config.toml
num_hidden_layers = 14
d_expert = 256
router_score = "softmax"
norm = "rmsnorm"
tie_word_embeddings = false
batch_tokens = 262144
train_tokens = 806300000
Below are experts of layer 5 (counted from 0) of a mixture-of-experts language model. Rows are named up (a neuron's input weights, with its number) and show model dimensions 0-255. Each number is 128 + 24 x the weight over its row's rms, rounded and kept within 0 to 255.
Before each expert's rows: "mostly gets" lists some tokens that are sent to it at least half of the time. This comes from a sample of Wikipedia text that the model never trained on.

# expert 21
mostly gets: "″", "= ", "): ", "=== ", ": ", "==== "
up0 [118 117 144 101 106 158 123 131 146 140 121 127 176 128 126 138 147 148 180 129 124 131 145 151 146 140 156 119 193 107 138 149 136 155 153 131 108 100 147 168 150 177 106 145 127 112 132  85  89 131 117 116  87 115 158  94 124 164  80 129 140 113 103 132 153 116 154 138 126 159 151 113 108 132 152 137  80 156 147 124 135  99 169 132 113 110  81 108 197 131 134 123 112 107  81 141 124 111 154  85 152 145 123 163 145 125 104 140 129 167 185  71  93 127 192 132 118 104 135 139 133 120 117 119 116 107 151 116 126 146 118 102 143 125 141 120 102 110  99 125 128 110 146  76 125 147  83 110 155 133 136 108 142 143 138 115 180 120 131 135 112  97 132 128 139 127 116 125 173 149 102 160 131 105 124 116  97 156 104 135 194 102  97 105 140 157 155 120 120 110 126  96 114  90 126  90 117 122 111 117 131 155 121 120 163 133 147 152 112 105 194 131 133 125  96 128 137  96 113 132 137 150 178 154 151 121 110 115 128 142 147 183 139 137 135 140 122 143 143  95 132 136 156 140 141  77 119 101 102 140 144 168 152 161 146 101]
up1 [109 145 129 118 133 128 118 157 141 123 132 150 113 165 119 133 134 143 125 122 125 131 153 122 142  94 104 124 167 130 117 131 141 167 154 114 171 147 108 101 111 140 156 133 146 142 148 177 109 103 151 132  85 152  81  80 136 129 122 163 113 128 137 129 173 144  96 107 111 113 113 150 135 137 164 110 137 168 162 142 173 173 126 110 124 114 122 153  97 151  82  68 120 151 135 138 130  99 109 152 151 133 119 125 176 117 111  98 138 137 107 138 101 115 150 154 139 119 145 118 122 135 142 133 180 104 144 178 165 103 158 141 183 114  71 137 124 119 138  85 136 109 165 130 137 171 129 131 132 101 167 149 100  82  99 136 166 107 139 112 109 138 172  64 145  78 164 144 137 144 149  78 148 141 134  79 155 113 104  95 100  76 136 118  99 142 152 113 122  87 113 139 113 156 145 117 158 144 141 136 175 153 142 148 105 169 125 125 148 110 112 120 131 131 161 104 131 129 114  97 139 107 167 122 133 113 149 113 125 111 140 124 125 121 137 144  94 121  86 204 129 139 117 130 124 156 139 128 140 139 108 126  98 118 128 112]
up2 [113 147  83 113 134 145 138 108 143 169 122 142  87 101 121 142 113 137 127 131 110 103 142 132 147 176 150 171 137 156 150 122 137 119 115 135 146 132 112 114 128 117 158 112 162 118 155 114 118 119 161 143 162 127 102 138 169  98 127 139 131 106 121 114 139 127 144 107 124 135 145 102 115  92  90 107 169 138 129 141 113 130 154 141  80 186 153 172 109  87 144 143 121 135 154  67 145 110 168 170 162 120 141 119 126 126  92 151 126 131 125 152 123 167 164 130 141 156 140 141 136 164 123 105  90 140  98 130 130 121 117 108 133 133  98 107 110 137 155 113 123 174  84 123 100 112  99 131  84 117 177 111 131 137 124 100 110  77 149 128 104 123 152 149 173  85 138 108 110 153 156 141 104 103 111 125 127 162 140 146  96 106 118 125 148  45 193 144  89 140 125 139 112 100 184 138 150 115  95 129 136 139 116 121 144 162 115 135 116 104 104 106 161 143 139 160 127 134 129 145 117 117 134  96 127 132 126 119 104 117 187 131 159  66 132 134 152 156 103  94 170 110 157 130 129 112 100 167 119 103 133 127 127 143  81 104]
up3 [132 130 108 152 130 122 140 133 122 146 142 152 164 167 122 116 146 130  72 139 132 142 130 137 133  91 122 147 153  92 153 126 132 121 118 105 143 158 147 159 120 104 108 111 160 154 122 120 112 141 163  81 130 123 141 130 151 107 148 157 149 138 166 159 139 156 144 133  92 130 112 140 121 107 139 158 104 135 101 122 133 134 163 111 101 112 147 119 131 118 121 157 107 148 146 144 121 180 127  80 101 103 103  94 108  79  99 141 101 163 101 109 155 103 144  95 127 118  99 104 153 127 118 139 180 119 133 165 127 138 111 135 141 145 139 142 130 132 132 143  99 123 155  99 107 131  76 110 133 111 113 103 116 147  92 107 156 170 121 101 120 173 155 120  91 135 104 123 139 166  85 106  68 132 119 157  83  93 166  92  84 156 164  89 123  95  98 122 127 121 129 139 116 119 128  93 110 172 137  96  92  99 145 147  83 132 118 142 129 125 131 117 166 140 139 127  96 162 132 102 163 139 156 102 157 175 110 147 141 176 134 120 143  77 164 157 115 142 111 127 163 135  89  88 128 116 121  63 109 135 178 136 145 115 117 116]
up4 [126 121 123 129 172 156 127 149 102 141 126 140 148 142 136 121 111 136 144 133 128 107 152 111 109 122 122 151 116 149 141 125 152 141 137 149 130  94 129 134 132 164 128 133 131 106 121 159 149  99 133 133 125 125 150 112 120 111 128 131 131 125 166 109 105 177 109 145 126 167 132  62 162 138 137 153  77 145 131 115 135 171 126 103 117 159 124 117 139 103 132 133 144 122 110 102 110  96 120 158 180 140 118 129 132 127  91 152 158 118 101 113 142  96 139 111 176 116 119 115 119  92 142  72  97 136 122 145 104 122 112 101 138  69 135 103 133 152 107 108 123  89 134 128 106 105  60 128 101  98 100 144 130 139 147 139 109 104 183 135 146 138 134 128 211 160 105 122 162 153 123 159 114 145 129  80 146 150  98 152 154 115 111  85 127 206 158 133 140 113 143 160  96 124  97 108 164 132  77 139 171 146 112 145 149 189 190 129  94  92 150 117 125 135 103 138 134 140  96 139 177 150 116 119 138 151 140  94 139 104 131 108 121 138 120 132 189  96 136 150 127 149 151 144 144 119 122 129 161 124 127 131 146 139 166 103]
up5 [118 115 131 105 138 132 139 151 104 105 114 141 121 113 124 177 113 157 149 139 135 124 146 149 149 163 141  99 114 140 127 101 131 158 124 137  99 129 211 147 171 109 163  87 119 123 128  82 124 105 131 150  90 144 181 125 114 131 147 138 123 142 107 154 164 120 169  95 123 112 110 106 117 133 102 198 168 134 138  99 115 129 119 135 102 120 120 137 139 108  96 122 109 146 131 160 136  91 134 144 101 120 127 111  96 112 121 121 103 145 115 110 142 123 119 144 135 138 119 113 176 158 106 164 161 122  94 145 175  95 109 126 157 125 173 136 165 119 155 123 137 147 132 143 108 146 182 117 160 127 157 144 124 147  86 157 157 114 134 114 118  90 129 161 182 113  95 145 122 115  98  97 111 120  86 157 119 176 142 120 125 109 130 122 131 109 139  93  59 125 112 121 116 131 150 163 180 141 125 148 174 145 142  93 158 108 136 103 115 133 116 134 148 119 162 123 132 172  92 165 167 149  90 148 147 118 137 113 108 110 104 162 126 133 140 131  88 107 134 128 129 141 103 132 106 164 146 125  86  79  79 154 116 107 120 111]
up6 [141  78 173 132 125 155 161 135 132 143 162 145 176 112 133 114 160 145 159 144 120 134  88 118 126 119 159 118  91 116  84 135 115 132 143 174 104 132 108 147 108 151 129 140  98  93 137 110 114 171 164 124 120 129 109 131 101 129 109 136  95 137 136  80 157 102 112 148 122 133 135 136 110 138 149 154 123 118  78 130 115 103 123 102 114 140 108 148 131 120 106 123 123 145 172 120 111 109 135 135 142 116 142 133 123 135 122 136  88 143 145 119 136 105 110 148 119 128 149 123 128 163 129 138 140 100  93 158 154 118  89 139 113 111 129 147 151  98 108 113 105 145  90  67 120 145 156 131 143 169 150 104 126 104 105 102  98 199 136 116 155 106  71 153 124 101 111 131 139 115 152 122  85  96 159 126 123 115 118 134 153 124 145 125 156 125 139 135 176 122 152 121 131 112 112 119 129 150 111 133 144  87 157  89 175 167 130 127 134 134  92 141 159 111 191 117  76 123 117 160 153 106 162 139 141 143 131 145 114 112 156 138 200 124 139 146 102 101 111 154  91 141 111  73  86 152 151  83  75 136 102  94 157 162  99 140]
up7 [ 90 155 146 144 116 177 155 115 136 121 150 140 163  98 132 101  96 129  96 127 133 146 126 129 132 104 156 140 137 174 136  97  92 128 134 135 109  74 147 143 125  95  95 156 127 148 122 153 157 109 143 102 119 154 116  96  97 125 155 157 122 116 107 112 116 126 129 147 128 114 157 148  77 147 117 100 117 168 152 150  94 111 113 125 157 115 132  96 156 111 102 161 137 116  79 146 129 135 123 114 105 171 116 124 167 133 134 156 115 121 135 140 128 136 171 163 111 146 113 148 124 135 130 145 147 129 132 149  90  81 144 154 140 122  98  95 135 143  76 105 142 128 128 127 121 133 128 126 128 107 137 135  98 153 130  93 136 158  98 122 180 102  87 135 129 145 148 125  85 189 130 112 118 116  97 123 110 118 126 185 142 151 102 137 146 115 118 168 116 142 114 136 138 143 162 143 130 148 128 136 130  88 158 101 147 115  92 116 181 114 170 123 123  64 122 169 126 154 117 125 152  80 131 104  82 144 106 127 123 125 111  89 121 154 153 130 155 142  88  83  94  94 152 156 133 102 109 101 145 207 112 132 172  98 123 116]

# expert 23
mostly gets: "for ", "from ", "In ", "with ", "when ", "during "
up0 [135 133 147 131 151 119  68 116 134 113  93 136 100  88 108 110  99 119 131 141 151 130 108 132 146 131 126 175 156  75 125 119 144 135 132 125 110 101 144 157 114 126 117 149 165 109 131 127 150 145 145 146 148 128 159 116 116 149 124 101 149 132 118  96  99 122 110 141 119 171 132 111 139 126 136 161 152  96 102 105 137 143 183 117 138 107  84 138  95  96 162 131 140 137 158  85 110 164  90 179 117  91  87 131 126 142 123 115 127 115 124 160 129 120 153 129 152 114  95 205 103 153 145 113 126 162 191 100 141 163 124 144 107 115 126 106 149  84 131 135 126  96 150 122 165 118  96 125 101 142 137 101 139 169 124 159 116 126 134  92 159 123 169 120 130 107 126 103 142 120 101 127 111 113 119 125 142 154 178 140  94 129 163  67 115 141 143 133  68 116  88 166 124 112 120  83 142 118 117 135 140  74 102 108  95 116 147 168  99 119 131 115 141 139  98 116 138 109 136 124 151 107 125 147 133 140 101 192  96  86 108 121 136 107 111 124  83 150 115 169 112 108 128 114 133 112 112 147 124 121 118 114 122 172 106  82]
up1 [138 158 121 134 131 156 132 106 166 131 110  72 172 117 127 152 112 129 125 125 125  85 124 147 112 149 168 158 101 137 117 138 160 110 125 147 122 150 128 100 153 131 101 109 146 103 140 116 127  71 160 144 139 112 144 117 121 114 110 128 124 119  75 154 145 136 134 156 121 129 149 133 121 117 156  86 170 174 132 136 111 141  91  79 113 110 109 152 130  98 117 136 120 137 117 118 157 142 107  93 140 137 145 132 160 131 152 146  82 132  98  88 145 117 103 141 132 119 157 114 119  97 115 167 160 121 157 112 137 117 116 133 128 108 165 166  74 130 102 160 131 141 120 180 157 110 115 133  60 115 109 112 143 107 133 130 106 126 170 124 112 158 133 108 187 127  86 159 170  97 128 156 132 155 130 123 149 105 143 127 158 105 130 141 146 100 140 110 141 115 155 172 130 119  88 116 136 110  97 126 142 115 148  96 156 148 135 126  87 122 113 183 164  94 125  85 144 162 123 109 165 149 108 155 152 105 113 107  99 117 131 152 134 147  85  90 156 119 163 128 163 136  93 186 105 130 119  98 128  93 121 155 123  82 101  94]
up2 [123 113 101 134 117 133 151 118  99 143 170 147 163 125 138 116 121 152 129 127  92 127 135 101 133 103 151 152  84  90 150 149 153 148 115 149 127 148 106 118 162 130 139  96 101 144 153 120  97 156 171 142 116 138 116 104 103 130 155 148  86 127 134 126 137  88 162 174 139 102 131 127 130 106 119  98  93 117 120 113 184 112 163 120 112 110 142 154 164 167 134 154 112 163 138 120 135 101 149 115 119 133 132 133  91 120 170 135 165 142 118 133 170 144  98 124  91 140 123 149  94  92  95 123 144 215 168 132 169 111 100 143 122 130 138 111 137 134 145 122 158 149 142 143 130 119 146 126 193 106 141 108 105 164  84 155 140 135 107 139 149 155 136 117 127 128  77 100 129 154 107 112 161 111 154 162 142 125 142 115 120 114 145 153 153 121 152 130 151 127 119  76  75 114 172 125 106 117 146 142 128 125 130 147 153 148 114  93 118 118 138 153  88 119 155 106 131 146 107 101 104 121 159 105 162 149 138 149 128 147 106 167 133 108 117 127 107 192  98 128 117 174  97  94 119  68 139 187 133 125  92 118 135 107 111 118]
up3 [138 110 123  99 138 142 156 129  98 117 153 162 101 148 159 167 138  93  83 111 176 114  88 150 119 137 133 122 107 131 128 107 128 117 163  98  75 127 118 112 120 117 155  72 166 145 117 136 140 156 101 164 161 109 101  84 102 128 150 151 154 151 117 136 107 115 114 138 108 141 149 190 164 124  82 128 146  92 143 138 161  88 116  98  94 121  91 162 152 172 107 113 122 169 125 150 101 145 117 121 148 114 174 108 157  86 129 124 162 143 136 101 149 123 108 125 108 123 113 138  84  99 106 119 106 131  95 179 116 123  92 137 147 153 133 128 141 131 130  82 138 120 120 140 109 147 104 139 120 139 149  82  95 165 106 128 135 151 107 125 135 130 135 163 126 160 155 152 163 150 164 147 113 113  71 125 170 114 125 174 156 165 144 129 140 130 161 120 118 149  93 141  94 164 106 116 109 127 106 101  97 133  88 134 127 121 121  70 116 103 132 139 134 123 169 115 100 124 111 128 108  97 120 128 118 134 131 118  94 134 136 114 139 112 143 138 126 156 144  88 174 132 147  71 146 113 104 137 150 126  79 140 111 122 134 145]
up4 [157  95 139 151 135 165  98 105 154  74 165 153 126 160 140 128 131 111 116 103 138 126 145 133 124 103 106 130 173 108 138 148  89 136 156 118 133 131 111 121 128 133 135  97 152 132 120 114 126 130 138 168 160 126 143 145 143 147 112 119 115 106 153 126 121 146 136 128 158 141 108 127 132 112 124 124 140 171  93 126 143 137 152  89 175 110  82  90 125 147 140 149 180  76 130  99 156 123 108 138 118 101 160 130 141 133 150 102 136 103 120 148 166 161  82 168 181 109 136 130 117 121 146 114 120 161  66 125 121 164 116 173 127 149  97 179 187  87 167  98 145 114 141  89  89 132 118 146 135 171  90 120 145 108  65 116 165 151 143  87 128 100 116 156 133 134 123 109  98 121 123 115 100 165 154 112 176 115 113 145 133 136 131 122 156  90 111 107 130 109 138 129 148 161 149 144 133 172 142 115 100 168 140 163 131  78 126 116 117 142 138 132 132 122  92 142 123 117 140 145 112 135 114 150 105 105  82 122 137 105 178 106 151  96 141 122 147 122  79 143 145 114 118 135  90 145 153 110 136  89 107 121  97 138 104 118]
up5 [109 102 166 100 110  80 154 119 154 141 147 164 140 120 124 157 134 102 137 185 130 155 128 163 128 164  43 166  96 153 150 108 155 104 120 119 135 144 138 122 111 128 173  85 142  95 133 135 130 121  75 107 152 122 120 127 130 123 152 145 150 140  91  83 125 129 137 122 136 139 128 104 120 152 144  90 102 116 120 138 122 107 105 135 122 108 153 145 151 102 108  85 118 124  91 115 144 106  64 158 117 157 145 140 125 106 102 121 111  84 138 149 124 147 122 143 173 102 147 136 132  84 122 107 123  85 127 146 125 143 111 122 106 170 127  88 103 154  55 132 101 139 109 163 125 114 112 136 126 148 116 112 116 130 132 118 110 168  64 153 136 115 157  99 133 153 112 130 173 132 107 120 167 119  75 124  78 141 156  94 157 116 104 139 124 136 105 104 125 111 150 134 137 121 164 109 143 141 150 154 124 104  92 165 130  81 157 114 146 107 150 129 113 130 119 143 113 129 147 110 162 156  92 116 155 104 165 120 168 126 158 172 150 123 150  96 124 143 108 117 106 127 129 124 111  71 109 139 117 138 134 117 102 135 124 141]
up6 [140 122 157 157 123 146 112 103 114 120 136  66 105 137 119 130  99 103 135 162 112 135 110 146 159 152 160 119  99 143 174 115 184 137 110 147 151 152 128 114 129 171  96  91 144 120 116 118 126 122 111 137 118 117 126 121 153 102 109  96 111 119 143 135 148 114 144 107  91  90 138 122 152 129 146  83  80 152 173 134 103 114 140  95 121 139 126 132 179 125 148 121 142 146 163 106 166 130 113 143 133 105 112 147 134  88 126 137 109 110  84 123 134 160 152 117 136  85 128 118 109 108 143 123 158 144 126 149 154 153 159 103 125 140 131  90  92 104 109  60 134  73 188 107 144 132 176 106 133 130  88 119 170 153 135  94 173 108 128 124 103 113 112 133 144 151 149 124 142 174 158 143 146 125 136 131 108 143 130 102 150  75 150 165 103 137 100 134 137 148 176 134 114  91  93 106 141 139 153 146 161  96 114 141 128 124 131 138 113 117 143 157 140 183 164 137 153 126 144 140 161 132 122 133 176 135 143 149 128 117 110 118 119  91 142 120 163 124 151 163 101 135 132 110 177 165 159 123 125  93 129 132 132  95  63 123]
up7 [110 129  96 158 124 177 105 165 104 123 142 113 163 106 142 146 157 116 127 113 105  98 113 148 120 122 141 137  86 154 137 124 154  96  64 129 128 132 158  94 123 158 112 151 106 154  85 108 124 105 120 119 143 154 129 103 151 102 122 145 129 101 138 122 139 154 150 171 125 100  99 120 165 135 118 149 147 117 155 128 100 122 154 117 129 109 114  75 120  86 116 171 119 151 121 181 154 103 115 106 111 125 107 140  97 140 149 181 181  65 158 114 176 120 116 157 129 127 166 107 102 158  97 110 173 102 120 145 114 149  93  92 137 123 105 120 124 129 130 112 112 125 136 122 133 148  99 114 114  91 131 107 151 150 113 104 108 151  67 113 147 102 171 129  91 150 150 102 114 104  91 138 152 146 132 121 118 160 154 108 131 103 146 104 118 119 143 147 158 138 115 119 119 146 121 138 140 118 141 148 106  80  75 151 103 157 156 104 103 127 147 120 136 125 126 137 130 115 140 113 101 133 105  91 139 161 127  91 132 191 143 145 145 177 126 100 150 123 118  68 159 113 128 129 104 156 111 107  86 100 124 119 101 105  98 105]

# expert 1
mostly gets: "called ", "\"", "named ", "wrote ", "became ", "“"
up0 [127 129 117  85 137 152 109 143 135 144 112 120  99 121 124 130 140 138 106 167 128 150  78 101 140 117 208 138  88 129 153 164  96 121 135 128 131 106 146 132 117 127  92 156 143 163 123 142  95 113 112  95 153  60 127 121 136 146 141 120 103 164 132 126 124  88  95  99  65 142 166 153 139 110 137 125 121 163 140 114 104  68 146 135 167 138 160 118 133 180 159 103 131 124  89 140  66 126 151 158 137 146 134  64 131 138 138 120 131 120 147 126 107 161 100  87 113 132 133 123 128 142 136  79 111 157 114 131 112 107 141 122 134  99  90 139 146 118 104 134 132 171 136 118 122 145 147 126 109 124 107 115 113 150 124 134 145 160 138 153 109  96  94 136  84 129 117 126 133 124 111 144 127 116 111 175 132 130 137 109 114 120 123 153 160 112 132 110 132 163  68 102 101 122 104  92 113 127 109 104 116 127  94 131 113  81 180 166 140 157  87  84 134 158 161 118  97  93 114 125 159 143 136 109 111 145 126 119 115 147 114 127 155 124 151 166  84 148 133  74 114 154 131 141 177 107 143 136 135 157 136 123 135 107 100 104]
up1 [149 140 128 120 118  91 126 148 122  88 139 173 112 154 132  92 158 106 106 148 117 128 124 166 106 119 139  74 143 138 136 140 148 119 114 125 101 159 140 119  91 133  92 138 149 125 127 164 147 128 198 102 129 126 130 158 107 121 140 121 110 172  81 146 144 140 150 130 114 128 150 136 125  84  93 148 151 109  94 167 140 190 100 145 112 143 114 159 149 125 119 149 117 159 141 162 115 132 120 123  87 119  79 130 139 115  82 115 139 150 121 102 106 154 155 158 159 142 165 102 129 156 134 150 157  98 131 109 139 179 113 132 132 132 147 153  97  95 111 128 171 144 104 180 140 124 121 112 119 121 150 115 112 132 107 100 138 148 120 140 118 131 145 189 141 183 142 119 133 125  95 167 175 130 102  95 125  81 105 131 142 145 149 144 144 136 130  95 131  92 102 132 162 136 145  67 135 138 147 132  91 163 164 154 106 137 117 132 118 150 121 151 114 151 126 132 117 169 104 133 123 155 121 123  86 168  99 181 133 147 117 121 136 132 138  60 148 150 101 148 133 144 110 138 103  94 130  95 145 115 131 142 150 168 102 156]
up2 [156 146 100 156 132 158  98 134 138 130 151 111 146 117 159 143 130 114 119 125 150 138 132 149 162 118  44 129 129 147 159 101 143 153 142 134 123  67 111 123 160 181 106 116 135 150 139 143 103  98 132 103 115  68 197 110 110 112 166 140 113 130  88 113 152 139 132 140 135 152 124 126  99 102 128 129 122  98 134 145 116 149 157 124 150 135 140 129 153 123 110 130 118 164 171 121 105 173 133 129  65 113 127 121 137 165 141 147 120 117 123 135 125 114 128 136  82 120 109 148 165 132 102  78 189 119 135  93 111 158  63 109 138 127 121 141 126 168 127 148 140 135 129 179  95 167  89  71 105 123 137 135 142 121 110 143 110 160 121 156 157 131  92 120 153  81 151 133 171 132 114 142 129 107 169 113 113 117 128 125 122 163 102 100 130 163 112 159 112 169 109 146 124 100 133 153 105 139 117 157 105 112 152 150 137 186 158 177  87 165 112 139 105 139 112 135 137 140 123 140 119 109 102 156 121 132 127 120 100 138 132 150 140 120 114 104  84 126 115 152  87 129 138 149 143 164 128 118 141 104 116 149 127  99 108 124]
up3 [119 114 139 136 134 128 112 128 108 129 124 114 140 112 142 102 151 125 135  90 151 162  94  86 132  86 123 127 167 140 148 141 114 134  95  80 139  85 105 180 133 130 169 150 159 118 116  92  99  98 105 136 178 149 126 131 133 120 116 111 111 170 141 167 146  70 147 114  89 154 125  93  99 125 129 160 132 128 137 109 124 113 137 121 126 152 137 113 122 171 115 168 127 142 146 121 105 116 132 105 158 145 135 110 138 138 157 154  75  88  99 120 135 133 120 140 125 122 125 108 121 173 162  96 100 125 160 109 124 146 114 132 123 153 142  96 169 107  96 104 130 134 140 143 152 177 119 108 139 145 109 119 133 153 100 131  96 151 116 139 145 137 144 140 107 150 159  86 128 131  86 163 160 170 127 126 128 150 112 173 148 114 144 132 172 114 113 119 106 172 131 143 118 110 120 105 117 153 156 136 141 126 158 105 143 100 124 113 169  97 106 113  87 104  80 128  98 163 133 174 152 108 134 131 167 102 128 144 164 138 198 105 177 147 108 146 179 138 166 122 165 117  97 151 145 151 140 113 147 152 116 142 130  74 159 150]
up4 [118 153  87 127 155 144 135 167 103 156 147 114 131  94 124 122  94 175 108 139 115 119 115  97 108  98 101 109 130 127 101 143 129 137  69 158 118 127  99 148  89 113 132 120 120 126 118 116 143  82 164  78 149  87 133 173 171 160 166 141 128  88 125  99 148 154 120 124 123 137 179 122 135 137 155  96  91  84 122 174  98 127 118 146 149 189 131 131 134 148 149 107 106  90 115 126 160 153 108 131 118 165 109 156 118 133 137 143 140 173 181 142 118 113 112 155 118 178 147 131 143 127  87 133 131 149 140 133 129  88 156 135 124 131  83 161 138  84 165  98 105  88 131 107 134 163 117 101  85 131 136 154 168  90 103 122 130 127 140 141  74 155  85 171 125  98 161 121 148 162 126 114 139 153 124 116 149  88 143 139 129  97 123 150 107  91  90 134 128 139 102 169 175 115 151 140 138 133 145 110 132 113 122 126 129  96 121 141 110 145 127 145 126 133 120 108 150 141 167 111 101 113 129 163 124 146 146 108 150 122 136 158 105 118  94 101 138 112 101 176 136 130 156 136 142 143 161 114 127 139 110 133  96 124 165 126]
up5 [138 130 104 125 124 150 114 109  88 146 131 147 104 106 152 117 101 176 203 152  78 122 124 144 150  96 140 147  98 106 121 103 147 137 126 162 142 128  91 114 117 147 182 128 119 115 147 150 120  99  79 126 129 138 136 120 134  92 173 118 110 127  96 119 154 100 133 162 135  91  94 121 119 116 103 150 141 101 174 119  98 144  80  81 113 136 132 132 107 114  94 116 144 186 144 121 132 154  99 158 105 101 104 105 132 135 141 149 122 100 127 128 145 128 121 141 119 118 154 187 158 137 145 118 124 145 137 126  88  84 127  90 127 140 101  79 115 129 130 110 140 136  85 154 122 142 145 120 138 149 145 132 112  68 124 134 110 115 142 135 140 101 135 129 145 120 130 122 132 107 113 166  88 135 174  57 136 151 106 113 111 123 124 152  96 130  90 167 103 141  93 142 101  95 128 146 178  97 124 156 122 187 143 132 179 144 149 132 101 143 148 173 131  94 159 138 125 125 123 143 169 128 129  98 118 134 147 128 113 129 126 141 118 154  93 120 156 127 117 134 121 130 109  91  96 145 137 161 115 170 160  82 114  94 142 109]
up6 [167 125 158 160  77 118 118 182 174 117 138 107 129 169  93 166 125  90 147 110 127 134 120 153 102 142 145 152 132 164 108 122 121 122 142 166 147 127 150 111 143 169 136 110 152  77 174 202 108 145 118 107 148 107 131 158 143  90 129 130 112 101 131 140 128 117 101  98 141 126 137  93  95 132 148 122 116 155 141 143 136 127 142 149 131  91 148 104 127 133 157 131 120  77 131 156 126 125 108 108 151  90 117 132 108 146 144 120 130 119 115 135 150 102 133 101  84 106 127 144 126 121 144 122 122 135 154 152 125 149 116 186 137 114 106 151 151 150 133 139 116 127 152 138 120 143 118 135  89 141 110 169  99 136 125 143 129 163 119 121 103 117 150  62 128 114 107 135 173 156  81 158 141 145 150 157  99 151 113 167 110 105 113 161 156 124 125 152 119 142 131 163 101 122 106 130 139 102 136 143 141 109 126 145  81 135 100 133 150 135 133 133 132 161 131 102 175 152  75 131 110  92  80 170 125 131  63 139 145 108 141 131 177  90 141 187 117 141 147 164 119 151  83 126 117  89 100 118 162 119 124 102 144 140 109 102]
up7 [151 163 150 101 130 147 156  92 135 113 140 101 130 122 154 119  81 120 108 148 148 121 152 108 138 123 131 124 133 139  51 148 103 149 146 172 141 143 123 111 140 170 119 103 162 126 148 144 161 125 170 109 115 139 155 169  78 159 131 140 170 150 129 163 126 153 148 116 108 158 115 132  81 149 110 139 129 138 179 117 172 138  81 114 141 113 129 170  85 110 117 109 132 162 135  92 129 125 108 119 183 130  89 125 174 148 136 143 131 122  90 123 137 185 119 141 131  99  88  95 121  94 118 157 142 120 138  98 152 157 141 166  98 146 146 153 109 142 140 133 103 151 137 127 137 147 111 121 109 156 112 162  98 133  96 118 122 143 140 145 148 152 115 147 136 124 147 142 128 163 112 141  89 112 103 163  97 163  92  66 119 158 111 138 172 151  97 136 131  90 155 136 119 167 132 108 109 117 131 130 165 108 110 110 106 131 127  98 109  93 156 174  97 123 157 116 142 119 148 106 154  75 127 128 108 140  96 124 121 138 159  76 115  95 128 167 143 143 128 156 102 136 131 100 108 127 135 116 132 125 107 118  84 145 127 150]